python train.py --router_z_loss=0.001 --num_attention_heads=3 --num_key_value_heads=1 --norm_eps=1e-05 --attn_scale=0.0884 --tie_word_embeddings=false --init_std_qkv=0.0267 --init_std_o=0.0267
Below are experts of layer 2 (counted from 0) of a mixture-of-experts language model. Rows are named router (the router's row for the expert), down (a neuron's output weights, with its number) and show model dimensions 192-287. Each number is 50 + 15 x the weight over its row's rms, rounded and kept within 0 to 99.
Before each expert's rows: a language model's description of what the expert responds to. This comes from a sample of Wikipedia text that the model never trained on.

# expert 38
What it handles: Sentence-final periods and blank-line paragraph breaks ending paragraphs, section headings (==), table rows and lists before a new block begins.
router:49 51 49 42 50 49 51 61 62 50 47 59 28 46 46 39 43 55 16 61 57 52 58 58 45 51 41 56 65 53 53 49 30 47 55 63 22 51 24 49 35 48 50 38 51 27 30 45 52 82 15 42 56 40 51 53 66 45 58 71 69 50 60 40 71 31 36 55 37 52 56 48 29 30 63 44 62 46 34 28 52 64 14 44 59 50 39 41 59 58 47 28 54 84 47 62
down1:48 94 55 42 66 59 56 58 54 54 36 44 46 60 64 54 56 08 49 50 42 69 45 20 35 69 62 50 67 53 54 46 52 79 39 15 47 40 26 95 66 57 61 64 39 62 34 46 43 40 20 35 25 47 39 59 69 58 40 65 50 42 38 44 66 20 29 65 40 45 65 53 23 44 56 51 46 26 41 42 47 39 60 59 81 29 35 28 58 45 55 44 59 37 55 54
down2:16 56 34 49 54 38 62 68 70 34 41 68 32 44 58 65 47 51 20 93 67 61 44 65 45 23 54 39 27 44 42 39 68 66 60 36 35 28 65 42 70 61 46 73 44 66 18 45 52 47 28 57 63 41 46 76 61 61 62 46 54 22 79 34 39 55 59 30 53 38 34 56 55 65 42 56 51 38 44 65 53 73 39 50 53 56 18 48 46 58 56 55 40 18 50 81
down3:37 25 68 52 48 52 77 49 31 44 38 62 44 57 31 63 82 50 27 68 32 33 45 31 82 32 27 45 72 35 44 45 37 36 44 33 48 36 46 51 58 47 30 48 62 39 84 65 42 58 25 72 63 44 57 59 36 48 25 65 43 56 54 38 53 37 71 57 83 51 52 54 32 61 53 60 69 39 75 46 24 26 30 63 48 66 36 58 44 43 53 57 40 23 47 19
down4:57 31 34 50 73 72 40 63 45 63 86 60 64 30 49 48 73 42 38 58 27 65 40 57 45 42 50 46 71 45 63 28 38 53 66 38 62 53 74 85 54 70 59 64 44 60 24 36 49 65 42 64 34 63 32 61 43 69 26 39 41 36 51 51 56 71 38 46 71 48 61 71 67 49 67 47 39 46 39 61 42 44 53 44 42 71 38 46 52 44 54 28 30 61 58 35
down5:61 75 59 65 56 56 55 49 42 51 42 51 66 42 33 40 60 46 57 41 62 65 50 60 63 68 57 51 52 55 50 27 43 48 55 42 50 54 73 52 49 43 47 36 56 46 58 19 46 30 39 53 58 67 70 41 35 45 42 49 47 42 67 70 45 59 33 50 63 65 39 24 86 34 50 59 64 57 20 64 39 69 64 40 68 47 55 49 64 60 08 49 37 47 14 00
down6:17 62 18 47 69 44 54 55 61 41 46 48 37 60 66 36 69 68 66 57 57 46 32 43 50 34 57 42 72 62 51 52 45 45 72 67 62 41 35 31 68 48 29 50 46 41 27 58 55 38 43 53 71 51 60 26 65 30 39 66 57 38 61 50 62 51 54 55 54 44 67 42 46 49 37 63 48 55 58 46 48 65 84 64 35 51 45 61 25 32 72 55 40 43 78 47
down7:37 47 37 49 81 62 36 76 70 97 46 65 47 71 62 62 65 67 55 56 49 55 52 30 34 30 53 51 58 42 63 36 53 69 45 41 73 61 83 60 57 51 43 33 53 74 52 29 43 37 53 52 60 62 51 59 53 52 52 53 76 68 66 56 42 41 59 41 62 16 29 94 57 43 41 74 63 54 34 63 18 45 73 74 50 63 41 63 43 63 47 53 20 67 52 59
down8:40 53 35 62 34 50 56 39 42 58 43 44 42 41 44 25 47 58 53 36 52 62 73 65 66 35 63 44 53 37 39 15 48 45 63 71 30 80 61 41 38 49 73 49 34 51 56 56 39 39 32 37 65 35 48 61 30 66 37 68 28 37 56 57 26 17 54 57 64 38 59 40 31 75 60 44 48 67 69 43 71 45 48 24 38 70 55 48 75 34 62 68 33 76 51 48
down9:36 53 48 25 32 47 55 59 68 46 41 60 35 33 68 27 51 62 28 63 33 34 53 40 53 43 45 29 43 37 63 32 28 47 66 49 46 49 65 63 23 36 53 51 36 81 34 35 56 53 55 46 48 45 60 58 34 75 44 21 59 16 37 48 41 15 64 66 62 24 29 34 80 38 49 34 57 55 61 67 65 47 51 28 52 56 59 58 25 62 53 53 52 31 41 60
down10:45 82 68 43 39 40 68 66 33 35 29 48 31 44 52 60 49 60 38 41 54 40 51 29 59 53 44 57 81 45 73 73 64 60 64 37 58 55 64 76 57 49 66 36 59 42 60 55 49 41 44 72 66 53 38 45 64 68 77 57 29 55 73 53 44 21 38 74 16 52 41 65 56 60 66 61 65 69 85 44 65 51 54 63 37 49 43 54 73 31 41 29 54 38 48 45
down11:49 59 35 52 36 68 69 40 48 73 69 30 52 29 47 35 28 47 44 44 64 50 33 43 62 45 08 40 64 72 48 52 63 75 45 37 47 69 43 41 43 50 59 56 71 65 25 36 24 35 23 65 44 17 20 64 27 45 62 62 62 59 46 60 61 24 30 65 27 50 63 34 65 54 78 58 33 55 48 26 54 67 32 88 66 53 44 54 34 43 38 61 76 42 51 56
down12:40 65 13 51 50 54 52 58 37 68 61 54 62 41 53 48 34 41 34 99 37 74 41 56 54 43 48 34 37 44 25 27 59 60 57 66 42 42 42 41 34 68 17 61 50 46 28 19 57 58 43 39 54 74 46 43 40 53 49 42 38 42 51 48 56 24 33 87 45 70 43 54 57 30 44 51 48 85 32 60 23 35 58 71 45 41 51 46 16 65 47 51 49 64 41 62
down13:79 59 67 31 39 13 49 59 55 84 54 57 50 25 54 68 40 67 62 48 32 44 24 74 38 22 62 60 42 46 49 40 53 66 73 49 65 44 65 55 45 78 53 53 67 45 40 44 40 37 45 83 44 28 82 89 34 37 62 50 35 22 41 63 54 64 42 80 29 68 61 39 79 88 50 39 49 57 35 44 30 58 58 70 53 55 52 29 51 87 42 37 69 36 37 56
down14:31 63 75 92 47 32 39 48 37 55 60 71 61 11 60 57 27 49 36 72 14 38 36 52 53 48 53 51 54 55 59 50 57 34 28 09 71 65 29 73 56 31 47 68 50 64 40 41 47 58 22 46 55 10 39 37 67 55 53 49 59 56 59 50 79 47 80 30 78 47 44 51 63 31 54 51 60 53 48 37 31 48 42 65 73 61 59 53 29 59 32 43 66 26 63 31
down15:32 57 55 44 55 43 65 55 56 77 43 17 32 35 49 46 30 31 43 67 49 47 26 43 40 61 52 62 56 46 27 53 51 61 58 03 32 74 36 52 31 53 52 41 33 62 41 39 35 57 59 36 57 40 32 61 77 52 74 61 26 56 81 62 64 63 69 57 33 57 50 76 65 51 62 43 73 45 59 30 70 38 49 83 52 52 57 45 42 55 56 65 49 31 61 55
down16:69 73 21 21 65 32 72 60 61 72 72 58 35 33 27 46 76 59 42 63 52 60 52 32 42 46 47 59 56 22 41 34 39 24 73 62 45 59 35 55 63 31 83 91 38 33 57 32 64 63 24 40 60 54 52 64 47 65 34 70 68 63 58 52 68 49 40 73 33 50 39 51 31 60 53 56 47 33 54 42 46 31 37 33 61 68 30 40 38 49 54 38 51 48 41 58
down17:41 35 47 28 40 66 11 36 62 31 34 47 34 33 54 63 56 14 38 75 47 69 57 48 46 32 43 62 53 34 60 53 47 35 53 55 68 58 72 44 59 61 36 73 52 65 38 46 43 44 49 37 59 18 41 62 43 62 46 58 95 51 82 48 45 58 67 35 48 34 59 26 61 48 48 47 51 35 40 72 67 28 62 20 31 55 46 38 52 65 50 60 50 21 58 70
down18:45 61 68 42 33 62 42 50 47 55 52 43 26 00 50 29 39 77 37 72 15 73 41 28 61 39 28 82 39 41 43 38 69 41 49 45 34 48 63 35 37 33 60 46 53 60 17 44 26 73 56 52 50 76 50 57 48 44 68 26 52 49 64 40 52 89 51 22 51 60 37 74 42 44 29 80 25 57 47 82 79 42 24 42 56 58 32 52 56 44 45 30 48 29 42 65
down19:47 66 55 63 78 53 68 30 62 59 54 66 17 37 29 57 35 38 41 60 51 16 65 51 39 51 38 61 64 30 52 44 49 64 55 44 48 12 43 32 41 36 62 52 64 48 37 55 33 65 45 58 60 51 43 69 51 34 64 66 30 68 32 58 50 64 56 27 55 51 48 57 54 22 34 44 70 52 49 34 58 48 37 69 65 71 56 44 39 22 23 68 45 54 58 38
down20:45 29 82 51 64 71 63 26 48 32 60 45 28 67 55 50 37 54 40 65 53 59 47 55 64 23 22 84 50 60 62 56 40 50 59 41 60 39 17 72 61 52 39 52 70 58 90 45 40 81 47 55 45 75 48 24 52 45 78 60 45 59 89 54 83 63 51 52 47 51 58 47 69 47 37 33 43 54 50 51 55 33 53 36 39 48 49 78 59 65 44 46 36 82 50 48
down21:65 39 44 29 52 73 12 61 62 50 37 45 26 46 31 20 31 62 58 71 50 59 63 49 55 41 08 84 48 41 66 28 54 45 79 43 33 49 62 40 71 43 57 42 46 62 52 49 68 65 45 80 42 57 27 71 42 55 41 28 70 74 61 29 44 29 44 24 50 59 78 62 56 41 71 34 57 57 44 68 61 59 70 57 39 70 36 44 75 74 47 35 67 64 70 61
down22:39 61 65 43 51 73 60 32 58 56 57 65 33 18 45 58 50 70 69 57 55 51 48 52 60 54 51 41 47 58 39 66 40 60 49 38 43 70 21 48 55 53 64 25 36 36 32 33 46 49 30 41 30 44 46 50 72 50 55 59 37 82 59 27 69 20 36 56 55 28 43 41 74 27 54 73 64 59 61 62 51 46 63 79 72 50 52 41 54 28 49 35 55 54 42 73
down23:53 51 48 69 51 58 80 42 57 49 37 63 47 39 79 68 55 38 48 52 61 62 34 50 43 28 64 46 39 38 26 31 64 60 52 60 58 28 48 51 59 64 21 63 67 64 68 29 54 52 43 61 45 28 59 47 64 84 43 45 48 26 57 54 45 67 45 55 65 60 63 47 24 57 39 70 63 57 34 58 34 44 43 22 40 63 40 45 59 53 51 39 42 35 32 62

# expert 20
What it handles: Line breaks closing list items, table rows and bios, plus en dashes in year ranges such as 1999–2010 and 1114–1144.
router:19 57 35 52 48 59 41 46 64 55 62 37 32 55 46 23 60 53 29 75 47 62 54 37 38 48 30 46 37 63 48 28 34 45 34 55 18 51 46 69 37 53 51 43 81 31 47 45 57 50 41 44 41 41 54 43 66 44 44 45 69 45 59 67 91 24 38 37 59 60 39 44 32 51 78 72 45 61 13 59 55 46 24 45 62 45 28 69 46 59 53 44 41 50 32 59
down1:24 44 41 28 28 79 75 31 37 30 49 41 47 34 35 53 47 46 51 55 80 47 39 37 63 39 36 44 85 16 37 38 55 42 28 59 70 58 59 34 60 52 42 44 63 57 74 25 61 46 45 21 52 43 20 42 65 64 53 22 82 63 52 49 58 31 48 41 33 59 25 58 41 45 47 51 34 62 67 54 47 45 21 70 41 50 62 54 63 44 32 50 60 25 45 45
down2:55 59 66 47 43 45 38 72 38 70 62 59 57 46 63 57 45 54 50 36 43 48 49 79 49 67 58 51 23 78 56 60 34 99 26 87 52 43 38 34 69 51 51 39 45 42 41 23 54 47 32 49 83 31 39 59 47 60 45 29 60 31 36 44 30 28 66 63 27 38 34 56 52 62 32 98 69 39 61 44 58 77 31 60 40 54 45 27 51 65 51 67 61 51 28 39
down3:54 42 66 33 53 46 54 59 53 37 48 64 35 76 75 51 55 62 36 53 63 71 56 77 47 46 46 34 49 75 66 40 69 57 46 51 40 47 24 31 53 54 50 25 42 50 51 40 56 55 44 60 61 44 96 49 67 47 64 34 49 71 52 62 57 48 56 46 48 17 38 52 13 68 59 90 28 45 40 62 33 40 46 20 59 25 54 65 65 32 64 31 31 46 70 34
down4:56 38 60 62 91 27 42 46 57 53 57 51 58 29 58 63 39 51 62 72 54 38 52 68 41 68 44 65 29 54 63 36 28 61 57 65 50 40 35 67 58 39 59 44 42 41 64 45 75 47 00 26 33 27 53 37 41 17 29 50 50 68 45 37 67 46 66 56 72 67 45 64 64 43 71 36 25 69 45 45 77 30 60 58 34 29 37 40 36 46 35 56 76 37 49 84
down5:29 54 45 45 51 38 60 25 33 44 38 46 36 61 36 39 58 56 55 53 61 48 72 49 58 57 42 37 44 42 76 58 40 30 14 47 55 41 39 59 72 58 57 31 51 66 64 45 57 54 54 41 48 47 35 36 63 65 43 39 21 59 61 26 69 43 65 52 42 62 57 23 59 29 22 58 48 62 53 47 65 29 64 56 15 45 89 63 30 56 46 59 38 62 56 31
down6:16 74 51 51 63 56 46 51 46 51 52 31 31 45 47 13 56 80 50 65 70 38 64 40 43 63 19 64 30 33 30 51 44 42 53 68 61 66 42 29 37 57 53 60 54 59 50 37 24 86 63 39 45 40 43 54 56 36 43 47 73 74 74 74 43 50 20 38 47 47 46 51 60 39 48 33 70 47 58 65 65 26 34 67 65 51 38 39 25 63 54 50 40 63 46 54
down7:85 63 35 28 63 56 38 37 33 33 54 35 46 38 65 30 56 73 70 37 60 39 33 52 47 49 53 31 57 59 23 73 49 52 53 54 48 74 57 32 41 52 28 43 28 12 67 62 37 58 41 26 75 70 30 42 74 45 42 38 27 79 70 08 46 57 62 47 58 44 63 45 45 64 74 43 64 41 47 63 57 41 68 43 55 24 41 48 19 33 45 23 27 57 49 56
down8:57 39 47 79 39 40 59 47 66 46 99 53 82 36 39 36 34 50 70 34 56 53 71 24 33 41 53 62 32 50 31 68 54 61 53 36 57 48 53 50 48 65 55 30 49 66 63 70 51 62 41 61 36 54 45 30 48 51 72 46 61 83 32 39 51 35 57 63 73 43 22 39 55 51 84 49 54 48 23 44 40 55 62 51 44 45 27 68 50 66 50 52 66 79 52 48
down9:42 43 37 62 56 35 51 75 49 54 13 50 36 57 38 21 61 46 52 31 49 59 64 51 66 24 54 45 45 37 70 52 72 37 31 74 76 69 31 44 24 82 33 47 49 22 29 53 49 23 62 22 61 60 67 35 46 35 67 32 33 40 35 51 22 52 48 64 31 49 57 57 69 61 65 50 46 45 44 89 68 55 39 69 35 54 32 54 43 57 59 42 45 55 50 73
down10:41 44 33 48 54 51 49 57 47 42 52 48 54 00 45 48 15 54 64 51 38 77 57 76 39 54 52 40 53 33 57 49 41 55 32 68 66 63 44 11 51 46 53 24 61 47 59 74 56 59 54 60 38 43 54 78 63 28 53 51 32 42 20 54 55 31 28 46 61 49 51 56 73 51 61 42 81 44 44 54 61 43 49 40 31 51 51 49 76 67 61 10 35 23 44 65
down11:45 41 63 57 62 35 35 32 48 48 25 76 50 61 55 54 38 57 13 55 90 48 21 52 69 50 58 35 65 61 51 48 52 42 50 24 39 43 24 20 49 54 60 48 50 33 35 54 43 67 46 53 60 64 33 24 54 35 56 36 36 60 42 43 68 17 49 39 48 54 66 62 69 61 66 49 38 38 32 35 59 74 44 56 40 40 78 49 58 38 39 15 51 67 61 04
down12:56 55 55 33 41 51 58 84 58 43 40 59 69 53 35 69 53 32 44 36 61 49 72 63 50 39 29 56 51 43 68 31 48 54 45 30 82 66 74 62 64 43 51 55 51 41 34 64 48 57 66 39 44 19 72 54 40 37 46 53 20 51 51 60 70 55 60 39 43 33 12 60 62 57 20 60 44 63 43 21 76 52 53 40 37 31 42 45 45 43 44 30 74 43 46 60
down13:53 54 46 66 37 61 54 49 46 24 32 46 35 25 64 51 47 46 45 60 34 49 39 85 69 74 53 74 43 57 44 54 61 40 16 59 56 46 26 56 34 56 75 80 53 50 37 50 30 62 35 64 36 27 52 37 66 57 73 61 39 64 28 64 34 77 46 47 53 54 74 56 70 48 51 46 57 38 54 51 50 64 65 48 37 43 94 53 44 19 49 85 44 58 65 66
down14:49 55 83 50 26 34 49 35 35 53 48 82 18 36 54 58 34 36 32 62 41 22 45 83 84 36 39 70 59 63 82 46 43 53 72 56 57 65 49 54 72 79 63 66 52 54 61 52 49 69 53 62 24 62 48 26 42 53 64 47 46 39 73 51 50 41 61 37 50 52 55 49 71 82 18 46 49 33 28 31 36 41 35 56 50 58 57 45 46 41 29 37 35 45 66 66
down15:55 47 48 60 54 39 59 43 14 50 52 36 70 62 68 62 49 57 45 64 51 78 26 62 56 67 54 58 37 49 50 45 20 57 69 62 47 33 55 79 35 60 61 43 40 44 44 37 54 51 39 55 64 64 38 58 75 60 24 25 51 59 81 67 71 44 68 58 68 51 36 54 39 44 44 65 37 65 42 54 53 70 66 69 73 79 62 56 53 73 32 60 30 43 42 46
down16:43 36 44 20 53 28 61 56 44 44 52 61 65 48 43 80 43 55 46 62 69 39 60 24 54 58 33 28 77 41 45 39 55 70 26 57 52 63 48 48 67 68 67 60 59 44 64 55 10 39 68 06 63 51 73 42 54 65 68 21 43 59 66 60 73 32 47 58 40 46 45 62 68 43 33 37 58 66 71 60 78 40 61 52 36 61 51 49 34 39 54 45 47 69 73 50
down17:72 57 58 53 53 50 52 38 32 57 55 11 49 70 28 61 62 47 54 30 48 65 43 50 49 31 58 35 76 53 34 47 35 60 57 37 55 28 19 22 34 61 16 46 42 43 50 53 33 31 52 43 54 84 50 36 52 54 39 60 24 42 26 64 49 81 60 46 77 27 55 61 29 57 53 45 43 58 50 68 52 70 50 31 52 51 63 66 33 39 70 36 67 54 44 48
down18:68 34 65 30 29 59 47 36 15 75 53 70 32 69 31 38 47 59 61 60 56 47 70 42 49 43 37 60 38 55 37 52 49 60 25 42 59 53 59 60 47 59 26 48 56 35 41 20 47 49 48 55 56 16 57 19 66 59 43 75 55 50 81 36 35 33 35 53 57 61 60 74 50 62 56 53 53 47 49 50 38 30 49 59 47 63 35 46 58 67 47 63 39 47 42 44
down19:52 58 49 60 35 50 57 42 71 28 37 29 42 56 84 54 52 44 55 29 75 51 63 38 60 44 33 45 59 41 45 56 37 33 30 56 77 74 54 58 46 40 59 68 40 50 79 59 52 31 60 60 47 40 47 53 49 55 12 48 50 32 48 52 46 67 29 67 53 53 56 36 50 41 38 67 62 52 39 54 48 40 40 44 36 43 69 65 45 87 52 52 40 50 58 40
down20:51 46 60 63 38 26 43 51 62 50 67 72 50 24 40 61 55 62 67 50 37 28 50 51 71 66 43 41 54 85 40 48 65 43 73 40 52 37 70 80 36 44 22 46 46 62 48 81 47 47 47 47 33 45 33 27 49 66 32 37 78 51 20 53 40 42 53 42 45 37 35 20 60 48 49 33 43 55 20 33 49 36 43 47 59 54 70 37 70 40 52 40 48 71 65 28
down21:52 72 49 53 44 58 54 56 54 51 34 44 57 65 43 44 40 52 57 50 54 43 42 74 41 39 40 62 70 35 36 66 70 58 40 46 58 52 50 35 38 59 55 67 69 42 50 32 55 14 33 71 31 23 62 45 46 29 43 92 08 44 54 79 36 34 47 37 39 54 37 44 38 24 40 19 56 33 41 52 64 37 28 51 57 20 30 54 36 20 77 31 25 35 40 70
down22:61 33 56 38 46 43 37 32 61 87 56 71 23 18 62 54 69 73 48 26 73 57 35 54 53 55 43 50 45 43 65 77 53 50 71 38 42 45 33 48 72 49 66 21 38 44 57 17 42 42 39 33 39 75 72 40 24 59 50 51 56 69 38 24 47 30 60 60 56 43 55 34 86 43 63 32 60 33 49 61 38 78 20 45 51 60 67 50 44 44 47 39 56 60 46 48
down23:47 59 44 68 28 68 51 43 74 57 40 73 48 26 51 36 74 53 28 72 28 40 53 66 35 48 48 41 38 39 51 47 51 46 54 58 45 42 41 74 38 31 78 65 67 42 43 62 54 53 67 72 62 63 51 46 52 54 49 43 57 67 54 59 43 44 55 41 45 51 59 48 13 42 46 51 52 54 30 70 48 69 65 40 57 49 19 47 52 49 63 58 53 49 41 28

# expert 15
What it handles: Line-break tokens ending list items, infobox fields and table rows before a new dash item, like "Kingdom: Animalia", "Born:".
router:29 59 35 64 65 51 36 49 66 63 66 24 56 52 54 35 50 70 31 56 53 62 61 57 31 53 24 61 59 64 55 53 38 62 36 54 31 58 54 60 47 59 48 60 70 35 38 33 85 57 31 34 61 44 55 56 64 43 47 39 66 50 69 65 71 21 31 43 39 61 42 55 15 41 61 65 36 49 28 37 70 61 41 44 66 53 19 82 22 57 51 31 41 45 30 65
down0:78 38 45 47 76 64 27 33 59 59 42 42 52 78 51 68 48 72 13 38 41 52 33 22 57 64 42 52 56 70 96 52 45 38 43 28 75 69 62 75 42 52 41 45 62 65 48 37 67 39 46 57 63 39 50 38 33 49 50 49 49 99 54 28 46 12 78 48 17 41 73 37 66 57 26 46 25 49 56 58 60 46 43 48 34 48 48 46 51 57 55 55 57 51 60 62
down1:71 47 29 51 34 32 36 40 53 62 45 67 56 27 26 60 37 58 52 54 44 59 49 25 37 46 47 36 42 30 47 44 28 49 62 34 30 56 48 42 55 44 58 51 54 43 51 45 94 38 75 72 29 17 92 37 55 40 45 51 77 55 42 56 58 46 63 29 44 60 68 40 36 55 34 36 60 42 34 52 42 20 46 66 67 69 53 59 37 68 51 36 49 72 51 60
down2:67 78 26 53 72 59 52 73 39 50 41 37 50 34 45 60 36 22 52 67 34 43 15 61 43 58 61 82 62 65 67 38 43 36 44 46 42 40 42 92 54 47 54 59 61 61 18 38 44 34 56 57 70 26 27 67 38 48 71 69 53 34 57 84 64 45 60 73 53 38 51 36 49 37 41 41 61 51 58 35 70 65 61 58 52 40 49 37 43 70 53 60 45 54 50 84
down3:49 37 62 64 50 51 38 55 48 53 55 52 60 34 58 51 33 30 71 37 64 30 45 70 45 48 50 56 44 44 12 45 37 48 71 48 61 51 45 52 56 66 37 63 41 28 38 71 49 62 48 71 61 40 55 31 42 58 37 59 39 81 28 48 74 48 49 55 52 56 61 44 54 68 10 43 31 64 43 56 56 62 36 59 43 41 37 62 36 86 28 46 59 52 62 79
down4:58 39 97 63 36 57 59 61 29 44 47 43 50 69 24 85 16 20 42 48 60 49 71 24 61 46 38 41 74 56 48 48 40 37 31 28 39 68 49 77 66 48 46 52 44 35 67 72 43 16 58 43 64 41 61 48 52 31 43 59 50 39 35 65 58 62 37 75 66 33 44 43 20 56 80 40 61 68 50 45 60 62 45 68 38 38 37 41 69 33 63 36 55 48 55 46
down5:26 58 44 45 21 66 26 63 48 47 71 38 58 38 57 63 25 72 55 46 66 30 35 51 41 44 42 46 70 51 55 50 36 83 60 31 68 68 70 39 45 54 38 55 51 74 60 43 63 70 72 52 63 54 61 43 60 25 38 49 40 42 52 23 51 52 94 54 56 52 45 48 21 55 32 29 55 58 54 62 13 41 85 73 47 62 75 41 16 45 37 62 71 42 49 86
down6:44 92 44 47 17 65 30 42 37 34 62 26 48 61 58 42 35 32 47 29 57 55 66 43 53 25 56 58 26 46 34 46 53 34 30 53 21 47 60 30 57 38 20 48 75 70 40 40 24 15 64 49 47 68 40 34 64 47 49 48 50 61 37 71 63 62 31 28 52 35 56 37 51 33 44 29 83 47 60 58 34 58 60 64 71 58 58 46 65 75 64 66 37 47 70 16
down7:45 62 69 66 35 21 46 44 51 25 46 46 37 67 66 75 62 46 45 38 63 64 63 45 49 44 59 56 66 49 68 45 56 59 45 77 51 67 40 47 50 32 58 51 50 69 42 51 20 34 59 51 48 65 45 41 57 41 24 20 62 35 27 43 57 43 73 81 69 37 45 36 47 52 58 25 49 55 31 57 54 52 22 56 32 36 66 70 72 69 71 63 44 45 46 29
down8:54 62 59 65 57 11 53 99 57 92 48 60 71 79 60 32 17 41 42 32 62 53 57 30 59 44 57 50 48 36 55 16 61 59 49 79 51 65 53 79 77 42 22 58 58 54 39 49 44 48 46 57 74 51 70 41 30 59 41 43 38 43 52 37 57 51 53 48 43 72 18 50 12 35 64 52 31 43 19 63 49 55 40 48 51 21 41 68 41 46 56 33 52 37 67 11
down9:48 53 61 65 65 33 53 40 71 46 47 60 47 63 30 53 40 44 46 62 63 50 50 45 48 36 41 49 32 61 73 42 71 46 27 31 44 60 44 38 64 45 36 46 55 62 64 40 41 44 60 60 51 79 62 54 42 28 23 48 31 45 27 50 32 33 41 54 48 64 85 29 78 37 40 54 68 31 56 33 37 28 62 55 36 46 41 32 66 35 58 52 39 69 48 56
down10:41 37 57 68 78 68 47 66 35 35 28 27 71 74 28 34 11 43 41 42 29 45 59 68 41 57 50 61 53 81 37 45 55 69 30 59 33 44 57 56 52 33 43 74 42 47 81 28 32 77 09 45 36 49 62 49 49 50 46 36 61 59 63 52 40 37 68 24 54 28 32 57 28 56 21 62 27 33 32 39 66 63 53 28 65 57 32 56 38 57 36 73 60 61 35 50
down11:41 80 64 67 61 71 51 37 14 24 50 63 54 60 40 51 53 60 49 54 47 53 25 51 49 56 56 41 72 39 72 78 59 36 46 78 44 57 37 50 27 63 21 66 58 81 64 42 39 48 46 35 48 42 37 41 60 27 39 44 16 38 76 32 40 68 47 32 50 24 55 59 52 55 41 57 60 81 55 64 61 56 56 67 71 54 46 44 34 45 44 48 29 84 67 87
down12:51 30 61 52 68 63 62 53 61 45 28 51 49 35 42 41 76 57 53 35 68 42 35 46 57 84 53 28 47 25 90 60 50 74 26 46 26 35 44 55 83 45 53 38 59 51 59 43 45 77 49 46 47 61 44 30 51 19 78 36 36 70 47 41 67 59 13 55 60 50 65 33 43 30 62 57 46 40 57 30 50 25 52 72 22 61 31 61 61 43 83 53 30 50 37 50
down13:27 66 09 72 67 31 57 42 48 48 36 73 58 40 63 47 47 27 71 75 53 72 60 78 54 53 39 70 57 26 76 50 53 46 63 46 17 72 34 66 64 71 59 81 62 64 23 47 45 52 54 40 62 50 60 69 70 72 40 60 69 66 05 53 28 50 38 42 47 58 84 36 55 36 30 38 46 59 48 54 28 24 60 53 63 35 54 60 53 53 40 60 55 78 26 44
down14:43 74 94 30 45 35 49 50 63 48 70 56 44 53 15 28 43 51 68 37 43 59 54 61 19 54 52 47 46 52 63 32 26 82 56 47 61 37 48 39 52 45 55 41 15 55 47 74 37 56 46 30 52 33 54 50 44 22 71 57 12 35 42 27 70 75 36 37 44 34 35 51 32 51 49 47 49 31 61 82 22 52 64 50 28 56 51 56 79 41 53 46 39 48 60 12
down15:39 52 70 60 53 55 28 56 57 61 54 40 68 57 48 24 55 46 37 64 35 47 56 43 48 46 61 71 27 55 41 13 38 41 73 40 54 59 56 56 42 67 44 77 52 40 64 53 61 82 37 52 35 49 52 49 52 22 34 47 53 52 44 48 44 53 49 53 55 66 37 43 47 41 78 64 40 51 33 54 17 52 60 53 74 42 54 39 34 74 43 69 46 41 31 65
down16:43 39 44 75 52 56 56 57 39 51 25 54 45 52 70 52 76 67 64 51 73 65 54 67 41 43 64 60 51 50 48 27 59 26 60 56 47 40 59 45 45 41 63 36 55 59 51 44 56 36 39 29 55 56 53 68 49 13 71 64 56 40 41 49 58 56 44 30 50 55 32 74 61 44 57 59 73 51 36 61 27 23 42 28 47 63 61 46 44 37 48 51 69 57 74 74
down17:62 39 69 53 49 32 55 39 45 68 50 49 50 43 66 61 55 55 39 52 55 61 51 71 32 58 45 64 41 67 66 50 49 74 61 58 57 70 25 50 39 64 64 24 59 54 60 67 75 43 33 20 63 49 39 60 51 71 39 66 52 47 31 40 56 71 54 48 60 68 45 57 62 50 71 71 33 45 64 17 61 60 46 69 39 48 42 41 50 88 73 48 61 65 31 36
down18:42 29 56 48 38 70 48 42 70 38 60 58 34 68 48 58 56 51 35 72 51 41 47 71 57 63 29 54 61 65 34 29 30 59 63 15 47 35 74 75 79 61 44 44 73 34 65 61 39 32 39 21 25 80 72 73 54 47 35 63 30 49 41 46 42 57 41 40 70 40 33 56 26 44 09 39 55 37 16 85 37 45 53 58 43 38 46 45 49 61 22 72 46 62 44 70
down19:52 46 46 76 39 51 48 82 69 31 29 14 57 56 52 70 40 56 48 48 37 69 56 44 55 38 86 49 43 69 49 21 42 49 37 38 61 52 58 47 50 43 30 66 43 44 50 73 44 38 54 51 25 56 27 53 56 39 23 58 33 58 57 60 36 64 62 36 35 38 45 53 55 43 63 40 72 37 54 52 29 54 56 43 42 53 29 44 39 58 46 62 64 56 36 50
down20:40 14 63 46 33 83 44 42 78 61 46 37 74 52 82 34 57 75 27 62 52 61 35 58 59 61 18 36 56 36 54 39 31 28 41 44 38 55 60 67 52 31 62 36 83 56 56 32 63 50 49 42 34 43 59 57 68 36 48 39 39 35 48 74 46 47 64 57 31 38 49 43 34 59 27 29 55 41 67 49 43 31 56 23 56 63 67 69 60 47 60 52 44 62 56 68
down21:62 32 50 36 48 51 17 39 52 62 52 69 47 54 35 54 51 33 56 56 33 67 43 45 35 67 73 51 29 36 29 52 49 44 44 57 45 34 57 53 41 69 48 37 60 66 67 58 40 57 23 67 49 52 52 69 35 52 37 54 62 45 57 48 35 44 84 65 31 23 60 42 52 79 28 19 65 60 21 49 29 31 46 47 50 49 47 39 64 37 69 68 52 40 77 57
down22:41 58 66 61 43 57 66 75 18 43 42 60 60 48 43 45 66 22 40 46 27 59 50 58 69 55 09 62 16 88 46 66 58 50 48 35 28 58 40 45 41 43 47 43 62 34 44 78 49 57 37 58 58 53 76 53 58 36 72 62 60 47 31 37 47 45 46 39 43 32 47 62 43 46 59 73 30 49 42 23 49 56 53 60 55 79 50 43 60 48 16 57 69 80 40 39